python train.py --n_layer=8 --d_model=256 --n_experts=64 --experts_per_token=2 --d_expert=192 --d_shared_expert=192 --activation="swiglu" --moe_layers=[0, 1, 2, 3, 4, 5, 6, 7] --router_score="softmax" --normalize_top_k=false --routed_scale=1.0 --balance_loss=0.0178 --balance_bias=false --router_cosine_scale=10.0 --router_bias=true --n_groups=4 --groups_per_token=3 --init_std_router=0.0122 --lr_router=0.000443 --n_head=4 --n_kv_head=1 --head_dim=64 --vocab_size=28752 --norm="layernorm" --norm_place="pre" --norm_eps=1e-06 --positions="rope" --rope_base=10000.0 --rope_fraction=1.0 --qk_norm=true --attn_scale=0.125 --tie_embeddings=false --parallel_block=false --init="uniform" --init_std_qkv=0.045 --init_std_o=0.0 --init_std_up=0.045 --init_std_down=0.0 --optimizer="muon_variant" --lr=0.00831 --lr_mult_o=2.0 --lr_mult_down=0.7 --lr_head=0.00649 --grad_clip=1.0 --warmup_steps=97 --schedule="wsd" --decay_fraction=0.57 --decay_shape="linear" --final_lr_fraction=0.0 --batch_tokens=131072 --seq_len=1024 --doc_mask=false --train_tokens=515200000 --steps=3931 --dataset="wikipedia_en"
Below are experts of layer 2 (counted from 0) of a mixture-of-experts language model. Rows are named router (the router's row for the expert), gate (a neuron's input weights, with its number), up (a neuron's input weights, with its number), down (a neuron's output weights, with its number) and show model dimensions 128-255. Each number is 128 + 32 x the weight over its row's rms, rounded and kept within 0 to 255.
After each expert's rows: "gets" lists some tokens that make up at least twice as much of what it gets as of all text. This comes from a sample of Wikipedia text that the model never trained on. Tokens count by the router's weight.

# expert 7
router [153  84  98 105 175 137  85 152 136 176  89 100 115  65 169 122  67 137 112 172 157 125 142  81 165 115 164 104 101 137  88 149 173 175 112 181 181 129  94  85  81 181  87 162 117  94 148 136  97 165 104 103 122 153 126 120 143 164  69 115 127 151 159 131 108 124  97 198  30 172 166 161 104 118 100 168  77  92 129 116 140  71  97 198 180 164  96 133 105 120 120 143 142  65 107 127 142 121 141 102 121 149 141 140 109 104  54 132 114 110  71 141 122 106 159 142  52 151 166 124 148 129 112 150  86 210 120 152]
gate0 [149 149 114 184  97 135 129 144 175  82 108  91 102 118  93 122 105 110 176 120 103 117 103 100 159 111 117 182  74 108  91 134  98  92 110 106 162 135 194 139  74 130 179  63 117 126 105 132 115 184 127 140 148 115 157 181  84 129 120  92  72 168 133 143 102 162 131 173 150 146  80  42 141 107 129 166 146 127 140 184 108 154 138 181 138 102  51 138 118 174 139 120 118 148 125  60 137 123 137 130 116  92 160 104  95 122 137  96  89 180 124  62 195  97 161 154 142 124 144 143  91 121 143 168 179  86 141 140]
up0 [158 111  67 142 185 109 143 167 113 121  54 115  80 112  61 100 114 114 156 168 163 101 109  75 102  54 138 117 154 100 100 153 131 120 134  76 178 132 197 198  83 146 130 127 155 132 170 137 110 151 117 129 133  65 150 153 129 134  98 151 109 165 162 152 147 118 185 151 180 130 107 108 140 147 106 168 156 120 163 142 134 173 128 112 103 119 124 111 110 104 144 128 155 100 125  67 119 141 201 100 132 100 102  90  97 122  94  76 120 136 147 118 175  97 136  99 110 128  90 171 140 109 164 208 172  99 151 183]
down0 [140  74 117  64 110 103  97 122 165 202 115 132 146 131 153 113  74 149 132 135 148 106 102 183 118 113 104 102 189  86 137 165 164 100 162 161 161 145  86  83 126 138 159 155 153  80 141 158 121 176  92  64 151 110  90  67 154 105 121  87 128 139  90 122 101 103 168 167 211 207 140 174 123  83 134  80  78 141 126 118 105 125 158 131 186 117  55 155 144 131 119 179 114 116 154  98 164 132 149 170 144 188 140 136  82 152 163 113  87 166 108 174 108 133  93 106 166  74 114  93 160 144  93 152 146 152 131 143]
gets: " a", " an", " A", " the", "==", " The"

# expert 58
router [111 141  36 132 137 167 173 148 101 112 169 156 151 106 164 102 111 127 121 178 146  97 168 105 165 126  78 118 125 114 134 146 156 124 102 135 104  97 187 139 113 164 152 177 169 151 149  94 145 125 168 158 132 124  75  76 168 104 131 151  81  75 133 113 255 100 179  91 119 126 108 131  96 144 140 140 112 131  84 169 156 139 134 197  95 103 113 167 161 106 162 147 108 102  95 102 142  50 171 175 179 112 170 148 135 144 155 152 124 137 112  81 188 133 131 156 131 137 125  96 120 104 103 103 105 167 184  80]
gate2 [178  97 105 154 166 129  77 115 162 117 106 123 155 168 240 140 104 140  49  70  95 151 115 178  80 129 132 164 102 152 105 197 125 155 132  50 180 137 150 151 192 122 190 164 110 167 120 156 166  70  93 203 162 130 127 128 109  88 124 157 123 117 152 133 141 135 128 126 141 109  34 104 142  96 181 134  95 136 160 144 132 108 123 155 158 170  85 162  70 109  74 148 123 187 118 148 125 107 138 149 121 136 170 163  79 135  95 139 134 190 114 120 103 109 112 113 128 133  93  87 144 151  98 129 139  87 137 120]
up2 [ 68 197 105  98 158 164 166 124  80 125 104 135  83  91 107  87 155 144 148 135 116 101 137 148 102 138  96 110 138 113  74 106 104 128 183 142  77 112 173 169 126 166  80 123 130  92  52 113 102 165 139  63 122 122 149 187 112 108 103  95 154 126 135 134 147 108 155 116 110 109 139 142 148 153  87 132 110 120  95 113  89 120 132 141  75 144 171  87 121 166 187  77 149 160 118 135 137 132 121 113 152 107  91 167 220 145 157 140 137 109 163 181 196 152 140 138 152 147 129 140 153 150 117 130 118 161  81 227]
down2 [156  88  87 137 121 154 141 113 114  93 151 110 149 105 167 106 138 176  83 167 145 104 190 172 115 150 103 144 160 110 116  97 126 202 129 154 161 137 152 111 166 124 165 156  80 154 138 119 171  94  45 175 148 107 146  72 116 127 129 156  88  99 114  68 120 184 123  92 187 105 137  87 105 133 118 133  48 140 157  99  99  93 106 137 132 101 123 177  96 124 167 170 151 127 163 153 105 101 114 146 122 189 186 143 154 126 120 119 100 134 133 131 121 142  85 118 121 111  66 119 103  63 134  83 148 128 180  83]
gets: ",", "s,", "),", "e,", "a,", "ing,"

# expert 2
router [133  80 125 144 172 170 130 121 142 116 168 135 119  56 116 112 123 125 137 170 145 137 158  95 158 171 136 119 124 109 122 121 175  99  69 132  83  90 156 124 121 173 134 232 196 161 141 139 119 133 116 103 108 127  96 143 172 140 138 185 109  82 102 127 188 112 140 114 122  88 165  95 103 168  61 132  98 160 122 111 132 102 119 208  95 101 152 115 172  55 139 112 106 118  83 114 134  17 158 141 171 100 129 152 196 154 139 168 117 110  95  99 156 115 122 146  91 115  74 115 109 109 133 106 103 210 182  66]
gate1 [180 101 149 174 143 143 112 145 158 112 135 101 112 120  80 122 150 113  89 128 184 100 141 165 121  90 128 110 137 114 176 106  87  68 141  92  90 106 163 116 117 129  95 173 153 163 106 167 141 145 144 113 119 125 125 167 171  97 102  94 147 107 119 187 128 154 183 113  95 163 160 100 132 167 133 172  97 118 124 111 125 114  96 121 162 117 159  98 166  93 120 106  86 143 138  66 119  46  99 129  89 146 102 130 149  95 155 133 146 165  61 182 152  50 150 106  70 202 121 132 156 181 131 173 166 171  79 163]
up1 [ 87 120 117  77 120 112 132 122 161 119 131  95 161  95 190 149  97 106 182 141  34 109  97 108 122 145  89 181 157 137  52 107 141 184 132 148 172 114  78 158 152 173 127 135 110 116 123  65 153 119  85 151 140 147 149  87  87 108 169 139  91 106 154 113 134 107 100 145 142 131 100 120 139 139 119 103 129 124 159 120 152 168 202  71 123 124 109 142 167 178 115 130 115 123  46 196 133 152 179  98 154 151 121 128 152 148  71 112 102 105 214 143  98 191 107  93  97 141 105 147  92  66 156 135  95 127 117 144]
down1 [191 156 133 111 162 129 105 175 132 140  96 169 142 140  50 134 129 125 108  96 147 143 115 115  90 146 171 121 136 131 164  96 127  42 115 120  88  47 124  76 139 139  85 145 171 133  66 156 179 146 158 110 124  90 114 160 132  83 113 150  97  89 153 167 142 108 210 131 110  87 133 133 159 143 134 159 108 134  41 145 118 121 102 133  94 101 178 116 170 102 153 156  60 100 104  47 150 152 135 142 109 125 178 125 185  92 145 126 130  93  86 174 146  88 128 163  92 180 106 134 126 167  99 144 156 151 100 108]
gets: ",", "s,", "e,", "a,", "es,", "er,"

# expert 23
router [119 125 211  84 167 174  83 145  45 159 107 109  83  99 173 139 102 118 105 112 139  75  89 106 139  99  97 145  96 124 107 118 115 147 162 138 146 147 147 134 137 135  87 102 137 155 183 148 114 177 132 122  70 155 161  85 183 128  81  97 106 173 130 141 104 129 155 131 107 126 106 150 114 136 107 161 114 100 149 188 118  84 104  98  63 142 123 108 156  92 126 135 132 121 119 138 138 174 132 142 131 132 149 101  99 111  89 191 149  84 114 112 141 184 170 181  82 140 186  71 115 115 140 126 102 146 105 159]
gate0 [158 125  91 159  99 149 141  68 155  73 155 161 138 162  98 132 154 138 133 106 124 131 144 133 161 180 126  97 126 174 191 148 185  54  89 160 149  79 123 147 126 106 153 108 108 105  69 145 110  73  96 123 154 137 130  95 109 153 179 112 152 119 127  89  89  77  86 114 152 129 137 121 152 171  98 119 113 144 125  97 117 120 195 161  94 102 200  73  59  85 131 105  92 149 137 140 145 107 106 121 143  95 139 121 113 104 140 150  82  67 110  54 123 119 107 113 159 139 157 169 198  91 164  84 161 123 100 103]
up0 [108 100 160  86 138 146 112 158  95 139 120  71  91 117 149 152 127 113 137 129 167 117  92  79 114 100 109 169 160  85  89 113  66 146 135 126 124 156 160 115  88 151  95 148 133 123 148 122 152 174 128 135 105  85 163  84 137  98  88 173  70 148 104 159 192 133 123 148  70  84 122 110  89 110 148 101 153  73 124 118 156 114  77 131 141  92  89 205 216 150 100 187 166 103  91  96 113 118 161 100 117 183 148 204 156 138  92  99 141 158 140 161 109 115 102 128  93 110  98 107  76 115 107 195 123 103 166 166]
down0 [130 140 144  88  87 124 170  66 139 142 165 162 119 148 107 124 143  81 174 141  90 194 116 128 125 142 108  87 196 161 138 145 183  69 153 122 141 107 155 142 124 131 120 144 151 110  89 116 165 115 125 139 135 108 148 172 160 135 105  94 149  88 106 136 105 103 107  50 191 145 139 106 137 131 151 108 114 142 150 103 105  99 126 124 145  87 198 130  78  85 127  91 112 149 135 164 155 148 138 114 171  81 123 108  85 134 123 157 128 129 122 113 130  80 118 125 169 109 118 168 144  86 187 149 184 134  86  84]
gets: " the", "'s", " his", " its", " their", " her"

# expert 30
router [159  59 151 135  87 143 125 143 186  55 166 148 107 162 138 164 163  96 162 119 166 112 118 121 103 149 153  98 110 131 154 127 163  79 159 136 123 157 110 111  78 149 124 122 111 164  82  73 104  98 141 170 123 116 146 121 114 164 131 174  96 156 138 169  73 216 118  88 134 153 111 148 107 118  40 141 142 168 152   9 152  94 136 134 211 112 129 113 141 155 153 176 180 107 135 185 113 122 131 109 129  93  84 124 147 116 165 144 121 114 146 117  82 207 106 110 128 127 107 104 144 102 166  95 102 133 133 155]
gate4 [102 134 146 122 108  73 124 113 127 133 162 152 109  94 124 108 189 121 138 136 117 135 103  85 111 141 161 112 154 140 148 154 130 131  90 149 120 143 131 177 146 111 177  93 172 117 154 140 145 118 149  36 145 149 151 109 117 135  86 171 136 159 139 148 110 131 112 163 145 105 149  84 119 189  68 122 126 161 116 114 150 145  83  81 171  88 152 126 122 149 145 132 192 169 173 141 118 138 105 140 124  99  93 170 147  54 164 119 121 176 111 132 139  97 180 141  54 111 125 146 173  82 142 146  76 138 150 123]
up4 [116 113 101  45 130 101 169 106 160  95  99 124  76 133 120 139 184  65 123 112 142 147  99 146 117 122 208  82 126 138 125 179 160 122  86  68  97 139 123  89 146 122 102 147  59 172 127 186  76 130 121 126  99 144  62 104 145 116 118 120 122 158  93 106  59 109 172 156 152  91 131 148 128  40 127 144 121 153 164  93 121 126 142 151  66 127 154 151 199  80 188 152  83 131 132 142 124 176 151 173 140 143 141 177 146 119 131 153 139 131 142 132 141 111 119 155 172  93 138 110 148  59 113 171 138 174 182 107]
down4 [111 195 131 123 108 196 142 148 128 150 116 104 124 165  62 126 118  70 125 108  89 155 128 113 126  70 143 123 124 113 132 107 202 165 131 114 177 175 128 144 159 118 123 126 111 141 121 110  75 171  99 144 171  76 135 116 101  70  76 125 177 116 137 151 138 142 162  85 132 177  81 193  90 178 122  42 126 152 105 120 147 140 141 135 178 163  40 118 162 145 121 118 159 148  56  89 153 105 146 143 156  84  84 128 135 174 145 121 159 135 126 125 112 157 110 154 147 147 113  93 195 157 113 120 113  94  96 149]
gets: "em", "h", "im", "om", "m", "b"

# expert 13
router [125  66 160  85 139 167  50 113 110 177 120 105  81 110  81  97 100 103  62 146 121 122  86  88 185  99  61 122 132 163 112 179 124 203 108 110 131 140  99 142 154 169  90 112 112 139 151 150 158 174  80 149  94 144 130 118 128  93 105  85 139 203 173 103  79 141 128 175 133  99 155 145 149 136  66 155 128 113 175  89 136 111 109 112 109 173 154 131 152 122  78 159 153 112 101 170 159 196 166 105 148  96 156 150 109 160  83 113  74 104 116 118 151 184 149 165 108 195 207 108 106 135 124 139 108 125 153 139]
gate1 [164 124 152 127 185 122 150 134 149 129 142 125  86 129 177 172 131 173 151  70 151 101 101  91 151 131 138 149 132 153 134  97 123 122 142 106 102  95 126  95  99 114 145 153 108  87 125 107 171 180 127 145 166 122 141  90  70 132 112 123  98  85 164 143 153 129 150 168 174 175 155 125 129 157  87 160 138  72 131  75  83 149  92 155 134 171 204  59 120  85 135  76 158 173 118 117 112  89  97  55 131 182 176 125 103 152  95 168  76 148 154 149 138  68 102 174 125 191 139 150 164 118 124 103  74 151  94 154]
up1 [132 105 154  95 186 126 142 121 164 111 107 105 116 114 137 171 142 135 124 109 132 110 114 109 151 134 138 152 139 113 155  87 144 130 159  65 136  62  70 132 141 134 150 137 137 129  67 162 150 139 142 171 158 133 110 100 157 119  61 139 133 163 132 169 118 144 147 105 165  80 139 139 133 146 134 136 173 124 104  90 104 171 147 168 166 191 144 122  90 107 122 116 169 141  86 166 145  76  49  62 127 160 145 151 136 128  53 164  37 140 181 166 133 100  85 161 132 132 142 150 135 146 169  58  97 124  77 158]
down1 [140 154 151  88 103  94 116 114 114 149 165 157 122 121 185 140  92 141 120 123 126 154 125 116 144 111 104  87 133 131 144 166  89 110 170 141 224 110 152 152 120  86 109 131 148  52 220 149 119 132 163  73 133 139 135 151 119 175 118 122 114 154 167 106  89 125 112 122 104 176 158 162 157 155 163  43 110 128 118 144  99  99 119 161 124 137  88 112  92  81  99 103  99 177 221  89 166 182 162 170  75 142 159 172  80 130 166 161 151 167 214 173 109 160 133  85 145  94 161  74 198 105 100 149  90 108  80 170]
gets: " the", " The", " other", " a", " their", "The"

# expert 25
router [150 148 166 114 130 134 135 166  93 155 117 132 137  84 135 140 130 104 156  86 158 170  95  96  96 103 110 140  93 147 131 118 142  74 129 136 181 118 157 132 143 108 112 134 103  92 100 108  73  84 121 127 128 126 125 125 158 187  88 187 158 117 112 199 153 174 185 179 233 124 116 136 152 102 190 147 130 169 124 232 111 130 102 107 108 145  69 177 124 125  97 112  87 149  55  96 122 111 131 135 124 156 132 159 129 137 158 130  88 140 129 161  95 107 115 112  75  99 103 128 116 162 160  76 146  96 172   0]
gate1 [ 96 136 177  80 144 144 127  93 137  87  77 197 135 146  85 136 147 165 127 159 110  99 120 138 141 112 126 127 103 136 100 104 178 124 164  89 128 107  92 130 115 174 115  77  98 105  99 171 178 142  58 132 155 119 114 102 166  89 142 113 124 138 146 178  83 131 196 169 128 118 125 168 112 200 104  79 140  90 187 149 125 134  55 134 113  94 126 154 148 100 190 133 150  92 171 160 154  95 183 134 155 140 152 122 115 178 169  73 108 125  79 146 118  84 172 119 148 124 118 112 133 207 104  72 109 101  44 131]
up1 [122 171 189 142 129 160 134 109 106 123  43 159 129  91  58 134 125 137 149 135 116 174 126 116 133 128 141  92  54 168 155  74 159  84 132 125  59 156 152 157  91 169  71  84 122 109  96 118 184 156 114 114 195  96 149 126 144 144 118 114 112 173 129 164 112 117 126 207 119 145 142 126  97 128 170 114 125 118 119  96 124 121  51  88 122 111 168 160 116  75 163 139 114 142 194 105 201 144 166 101 135 187 136 122 129  99 108 123 131 105  99 124 142 102 150 131 115  93 106 130 134 137 120 101 140 130  69 163]
down1 [125  75 111 184 149 164 120 167 153  63  72  52 193 117 127 151  86 105 189 180 110 148  99  86 127 170  93 148 158 137 163 119 157  78  77 123 150  76 119 156 185  96 130 121 171 136 178  95 108 205 118 148  69 117 122 147  89 183 149 176 113 107 148 111 121 102 124 113 136 104 145 150  73  93 166 100 132  76 109 121 139 157 186  72 113 101 128  66 143  93 152 123 144 154 159  82 176 181 114 110 191 186 108 147 145 132 117 109 151 124 141 160 146  79 144 147  68  72 154 173 176 130 136  62  93 139 128 137]
gets: "s", "es", "e", "as", "o", "os"

# expert 50
router [159 103 129 102 108 165 144 145 174  94 140 118  73 132  59 134 138 149 149 158 150 154 116 166 144 151 166 131 104 111 110 146 154 173  97 145 104  72  78 190  69 152  86 192 156 127  95 168 100 104 168 126 105 163 129 123  88 117 136 128  53 140 102  60 127 134 142 103 121 107 140 162 105  52  98  99 199 138  77 119  64 126 128 167 157 141 184  88 114 144 136 150 216 152 132 122 120 183 107 128 128  62  99 137 137 215 149  97 136 117 100  98 104 143 112 134 151  92 158 138 128 112 160  90 131 149 135 114]
gate4 [ 78 157 116  80  78  99 164 101 171 119 124 126 140  31 167 102  95 142 114 113 106 122 148 148  91 102 130 147 135 119 138 120 116 171 123 163 144 137 128 175  88  64  76 148  97  91 122 134 155  96 107 159  60 214 128 109 143 141 120  84 145 159  84 148 133 195 130 133 144 100 124 171 151 123 115 103 112  85 137 163 137  96 161 116 121  94 185 109 120 108 133 132 126 174 101 143 172 175 127  79 155 141 181  75 137  95 119 114 134 135 173 110 216 120 162 124 137 119 140  92 158  93 140  98 101  95 116  90]
up4 [101  96 146 143  95  84 137 167 106  84 116 136 149  54 112 127  81 163 146  82 137 182 148 142  63 135 174 169 109 105 133  89 137 119 114 176 111  89 152 164 146  93  71 148 131 105 128 129 127 146 127 128 128 186 151 111 174 154  96  79 129 156 108 131 151 164 131 168 112 182 100 138 148 105 102 113 113 101 156 170 155 136 140 170 118 159 147 138 101 125 159 158 119 153  84 157 132 133 158 101 116 108 134  85  92  85 126 160 117 149 125 134 191 172 163 138 163  89 115 128 142  98 148 121 108 112  54  45]
down4 [114 158 144 124 148 125  84 114 138 150 151 111 117  56 173 105 143  76  79 130 126 172  90 164 132  89  88 172 135  43 112 136 111 126  63 178 169 128 131 160 120 136 183 109 100  95 143  94 110 100 116 117 113 132 142 167 115 165  71 125 146 198 136  78 101  92 189  96  59 125 126 114 122 149 188 133 154 143 167 114 142 127 151 173  98 109  74 136 133 149 115 168  94 207 162 137 146 118 154 100 125  99  85 163 114 102 101  98 124 118 145 123 125 114 133 168 113  92 153 127 105  83  98 164  91 113  88 119]
gets: "i", "o", "ri", "a", "is", "u"

# expert 55
router [114 210 132 127 140  69  99 170 109 111  97 123 144 156 186  73 113 182 114 175 139 104 169  65 139 143 160 128 127 121  96 128 133 136  75 155 141 105 147 188  68 144 151 153 159 187 161 176 125  83  99 134  65  92 134 117  94 124 120 102  96 105 131  93 107  80 115  93  71 165  95 201  72 208  77 125 133 173 134  86 129  93 156 180 151 167  91 126 144 146 114 127 135 165 102 147 121  97 131 116 135 139 127 202 126  78 110 144 104 163  85  87 173 150 113 140 150 153 144 110 121 126 147 166  89 182 119 137]
gate1 [150 118 149 126 141  86 116 104 184  77  40 160 128 121  99 140 107 190 129 184 102  92 104 175 157 187 165 116  93 136 197 152 100 115 104 122 172 116 131 123 154 157  88 125 148 160  83 150  99 138 106 144 146  84 175  94 103 136 104  87 137 129  86 122 108 218  93  89  90 201 144 137  78 146  98 117 133 146 153 125 155 121 123 122 111 121 127 133 169 113 165 153  97 151  54 113  87 151 100 146 128 135 113  73 148  78  80 108 100 180 138 146 111 172 140 143 191 112  86 136 130 111  90 127 132 141 133 169]
up1 [189 166 142 143 148 117 134 101 210 132  65 192 100 127  78 149  68 173 176 164 137 161 121 176 112 127 170 154  88 108 220 137 114 101  78 108 167 157 133 164  95 154 115  96 141  77  79 165 131  95 123 104 122  87 185  78 120 136 148 123  83  97 130 162 108 164 152  92 110 186 139 152  85 124  75 154  93 176 131 123 181 109 104 117 114 136 166 137 129  85 126 141 119 103 116 136 133 147 132 162 150 136 111  70  95 113  63  94  86 164 121 109 116 139  97 152 190  58  87 129 153 146 134 119 144 172 152 181]
down1 [164 147 116 140  89  79 137 142  97 145 132  99 141 137  70  61 127 155 107  94  86 104 158  67 115 113 142  94 116 156  64 145 120 173  88 186  90 109 120  95 135  92  85  99 102 129 153 115 115 110 157 110 184 128 127 149 172 104  88  39 170 122 171 110 156 104 170 120 148 138 123 128  67 157 108 178 175 124 128 181  86 125 113 162 102 118  86 156 121 145 114 168 140 153 149 135 160 165 164 152 124 130 149 196 172 123 160  94 174 188 138 213 109 143 145  85  97 164 185 107  63 115  77 162 105 175 154  79]
gets: "-", ":", " (", "/", " –", "s:"

# expert 14
router [111 115 144 123 101 188  91 128 195  46 132 134  88 170  63 126 115 107 122  81 143  89 108 167 113 162  99 106 133 138 131 135 119 128 140 107  82  90  62 129  81 137 100  95 123 100  26 138 130 119 158 145 151 106  87  86  67  71 210 112 126 164 135 130 106  94 149  71  98 111 155 172 105 109  49  88 140 140  98  55 103 120 166 142 167 118 205  79 129 150 125 122 179 124 135 127 113 164 190 113 160 102 164 129 178 176 176 122  99 122 106  76 154 200 134 174 199 132 217 168 118  95 117 148  96  98 146 198]
gate2 [138 130 126 153 149 159 170 162 182 104 110 120 102 184 100 104 119 129  87  86  98 145  96 138 117 178  85 105 141  63 193  53  95 109 142 185 133 134 162 156 110 151 195 159 124 131 171 105 169 171 174 124 174 166 118  74 141 155  68 101 152  97  91 128 184 113 139  67 105  84 173 111 188 121 212 122  33 105 127 161 149 132 144 158 181 102 177 127 120 176 122 130 140  85 148 136  74 177 127  93 107  90 143 125 184 125 156  68 161  69 107 122 112 136  99 178 132 118 120 113 118 111  80 166 126  67 118 106]
up2 [141  70 106  95 122 135 156  90 113 144  80  79 138 164 111 117 138 184 136  91 120 118  93  85  89 146 130 115  86 177 174 119 147 113 109 157 189 119 154 155 141 148 155 147 169 109 163 104  97 125 111 133 136 116 158 147 119 158 153 107 107  63 128 107 157  78 167 105 111 184 102 183 163  83 148 168 129 187 139 119 169 132 115 165 169 134 139 125 183 134 146 132 124  87 143  71 159 115 103 168 121 149 126 120 116  92 120 117  94 120 127 140 131 129 122 153 151 170 126 139 175 111 152 113 153 105 159 156]
down2 [ 74 175 118 108 141 148 156  84 149  74 149 152 155 128 126 129 120  99 150 129 108 147 121  64 144 126  83  84 128 121 108 150  71 153 107 121 115 121 137 103 164 161 140 171 103 164 116 130 184  67 163  74 118  71 141 118 102 134 159  60 137  68 141  95 130  91 120 155 133 122 104 124 178 182 162 128 114 117  99 106 103  53 107 187 158 189 191 109  89 144 144 103 134 117 158 104 134 147 165 113 126  90 135 183 160 178 161 106 145 164  88 133 162 195 168 144 125 109  98 114 115 127 133 145 137 147 113 173]
gets: "ic", "ist", "ed", "al", "ive", "ric"

# expert 40
router [192 119 134 120 153 148  84 203 143 119 167 145 118  76 135 148 117  72 124 128 189 167  92 122 149 131 121  84 118 137 102 141  98 138 141 177 103 126 156 162  50 155 107 121 156 149 109 110  98  75 110 123 174 152  93  98 134 142 108 162 149  62 145 126 145 100 100 125 206 142 135 125 127 142 128 153 127 102  95 152 114 117 176 110 217 159 100  88 137 116 167  81  99 111 147 144 131 109 173 134 124 115 128  75 119 184 115  88  91 156 113 128  94 147 117 172  71 139 153  99 128 126  88 138 135  85 166 180]
gate0 [188 130 123 150 117 142 174 155 138 155 126  55 171  93 124 149 124 107  77 127 160 143 103 106 124 143 134 138 170 105 131 149 137 179 205 173 136 118  87 118 212 168 114 142 119 145 139 156  93 100 154 146 117  80 115 157 156 168  66 161 147 124 130 180 181 146  95 186  93 100 161 138  70  31 137  84 127  67 130 171 129 136 144  91 173 188 163 109  79  66 129  99 112 129 120 106  86 139 170 119 126  90 143 129  86 150 121 150  63 114 177 111 136 159 135 156 106 137 126 196 107 115 135 129 104 105  76 155]
up0 [180 106 120 156 107  58 136 107 120 113 143 113 114 109 107 180 131 153 112 194  93 127 121 142  90 125  95 101 151 133 130 131 133 138 143 165 136 162 155 128 143 176 131  78 120 156 119 144 144 159 150 137 100 124 116 104  90 175  92 143 153 118  64 145 133 156 147 176 124  92 191 112 122  91 173 109 111  78 148 122 149 138 158 170 159 140 203  94  97 103 188 102 126 124 142 115  96 113 134  97 137  63  96  68  95 178  96 186  93 125 120  82 101 167 147 163 112 124  99 174 158 100 138 157 108 111  83 109]
down0 [119 159  92 112 140 114  74 140 124  80 117 106 155 163 134 135 144  97  81  64 157 150 145 103 120  92 163 149 110 154 101 132 109 160 127 158  93 109 139 148 181 151 155 100 149 203 132 150 112 123 110 111 120 143 142 132 127 146  72 128  60 118 124  79 152  82 108  61 147  52 143 143 128  74  97 139 142 110  98 123 109 135  97 163 157 154  86 135  69 110 124 158 172 145 140 131  80 122 149  95  98  70 102 107 163 162 156 100  99 127 123 183  93 129 106 133 177 112 185 121 184  75 156 111  84 105  96 127]
gets: "an", "ar", "or", "on", "ed", "er"

# expert 52
router [137 160  75 128 130 140  58  79 116 136  99 101 117 152 199 169 143 121 148 130 174 146 110 130 159 162 167 128 145  95 103 128 115 113 129 204 165 104 143 132  84 149 160 133 159 149 171 167 133 188  62 131 123 110 127 101 151  85  44 103  58 149 115 118 212 137  89 139 104 107 118 176  92 163  52 172 161 171  75 164 112  91 150 165 155 137  90 130 155 147  96 129 154 105 104 119 141  75  98 164 140 178 156 174 107 118  65 129 127 135 141 116  99 142 102 159 102 181 135 112 176 125 117 146  95 161  91 106]
gate0 [ 65 116 104 131 117 130 124 103 131  72 152 202 131  89 109 174 105 158  88 123 132 147 149 129  80 152 156 121  93 133 175 202 152 106 161 117 101 107 178 110 141 104 133 117 168 117 117 136 166 112  92  68 116 102 163 102 169  97 156 144 110 147 180 135 149 138  96 119 163 110 201 142 150 178 137 131 127  94 125 100 174 128  73 126 111 114 122 156 189 124 165 109 152 138 188 132 169 177 125  65  96  76 121 138 143  84 121 123 101  91  97 120  76 110 174 145 135 114 139 157 117  91 117 147 110 174  91 118]
up0 [ 98  74 132 121 139  94 154 157 123 176 162 170 157 151 113 101 126  90 125 140 110 120 120 159 127 124 114 135 169 111  90 115 111 135 127 154 153 143 109 166 158 146  79  88 131 131 212  83  93 148 119 151  81 116 145 182 106 142  94 137 123 151 108 114  77  97  90 126 157 133  95 125 130 108 208 128 102 132 124 188 109 145 151 107 154  99 141 112 129 142 105 173 138  93 104 136 195 120  96 135  69 168 134 151  93 121 152 107 141 156 161 152 175 125 203 120 161 178 134 108 121 139 162 137  75 112 154 144]
down0 [100 106 103  98 124  87 129  75 136  95 114 162 170  91 104 160 100 104 165 156 129 135  56 116 127 133 111 147  91 152 147 182 138 132 136  51 162 137  94 120 104 134 114 152 202 130 169 112  95 119 128  98  68 133 177 119 119 117 100 112  87 123 134 100 165 160 103  68  98 128 194 109 130 166 118 153 101 179 129  88 190 162 154 126 123 152 115 158 208 192 109  93 173 184 173 109 122 131 168  84 160 106 154 130 129 114  64 148 154 103  75  79 124 142 110 159 121 125 150  97 169 145  98 159 106 123  75  57]
gets: "-", " -", "|", ":", "=", " •"

# expert 51
router [123 157 138 137 151 136 173 167 129 126 117 114 122 121 145  71  71 160 168  98  87 158 135  75  94 110  88 172 126 140 172  76 117 121  96 152 168 150 175 116  90 141 117 168 138  92 166 198 107 183 116 133 139 148 145 120 162 105 121  84 165  95 135 156 141 149  82 141  85 145  66 124 160 108  91 114 138 133  73  41  85 205 145 213 124 145 139 132  98 165 150 120 149 144 170 149 138 128 149  82  98 139 120 164 109 155  99 206  95 117 130  98 144 138 100 162 113 149 170 114 144 153  94 116 143 126 136  99]
gate0 [144 101  91 151 152 114 112 209  95 119 130 165 184 108 193 181 124  66 144 139 125 167  89 131 119 152  53  77 126 148 179 117 181 145 146 157 139 124 158 109 121 166 141 163 159 133  42 151 122 175 123 108  88 206 110 149 176 132 154 147 101 141 145 131  77 167 208 109 119 119 143 143 121 163 137  88 135 167  93 159 147 140 155 162 141  95 113  74 142 108 182 135 163 123 133 118 159 123 141  55 158 105 141 166 111 137 154 166 156 118 168 112 111 137 164  54 156 113 134 135 136  74  76 139 129 125 140 165]
up0 [103  73 148 127 119 117 136  78 160  93 105 187 127 118  84 107 146  90 176 174 124 194  49 108 148 148 127 152  85 120 112 133 125 107 146 127 161 166 114 130 168 121  90 182 135 136  87 152  77 174  99 126 126 139 142  81 126 167 153 179 134 115 117 174 164 138 143 114 136 165 152 109  98 148 125 120 155 153 129 103 144 141 172  70 143  93 199  61 141 101 140 115 102 156 128 121 174 132 151  69 137 125  92 125 105 101 130 128 125 173 146  49 112 139 155  67 124 113 108  83 150 101 119 183 137 105 111 124]
down0 [151 119 116 168 188 173 142 125 148 158 108 143 108 111 157 124 111 104 117 122 112 160 150 180 118 133 150 153 109 143 108  66 153 142 152 101 156 189  72  95 142 136 129 118 126 188 165  85 158 153 133 132 110 135 179  87 141 167 122  89  91 120 119 101 142 113  45 123 180 102 113 125 107 148 119 145 135  89  81 115 137 138  74 142 118 121 110 143  46 143 105 105  76  74  60 106 116  70 165  46 116 141 141 154 173 124 163 177 127 132 153 133 114 164 132 141 100 121  88 120 171  60  78 109 122 161 168  79]
gets: "C", "P", "D", "T", "R", "M"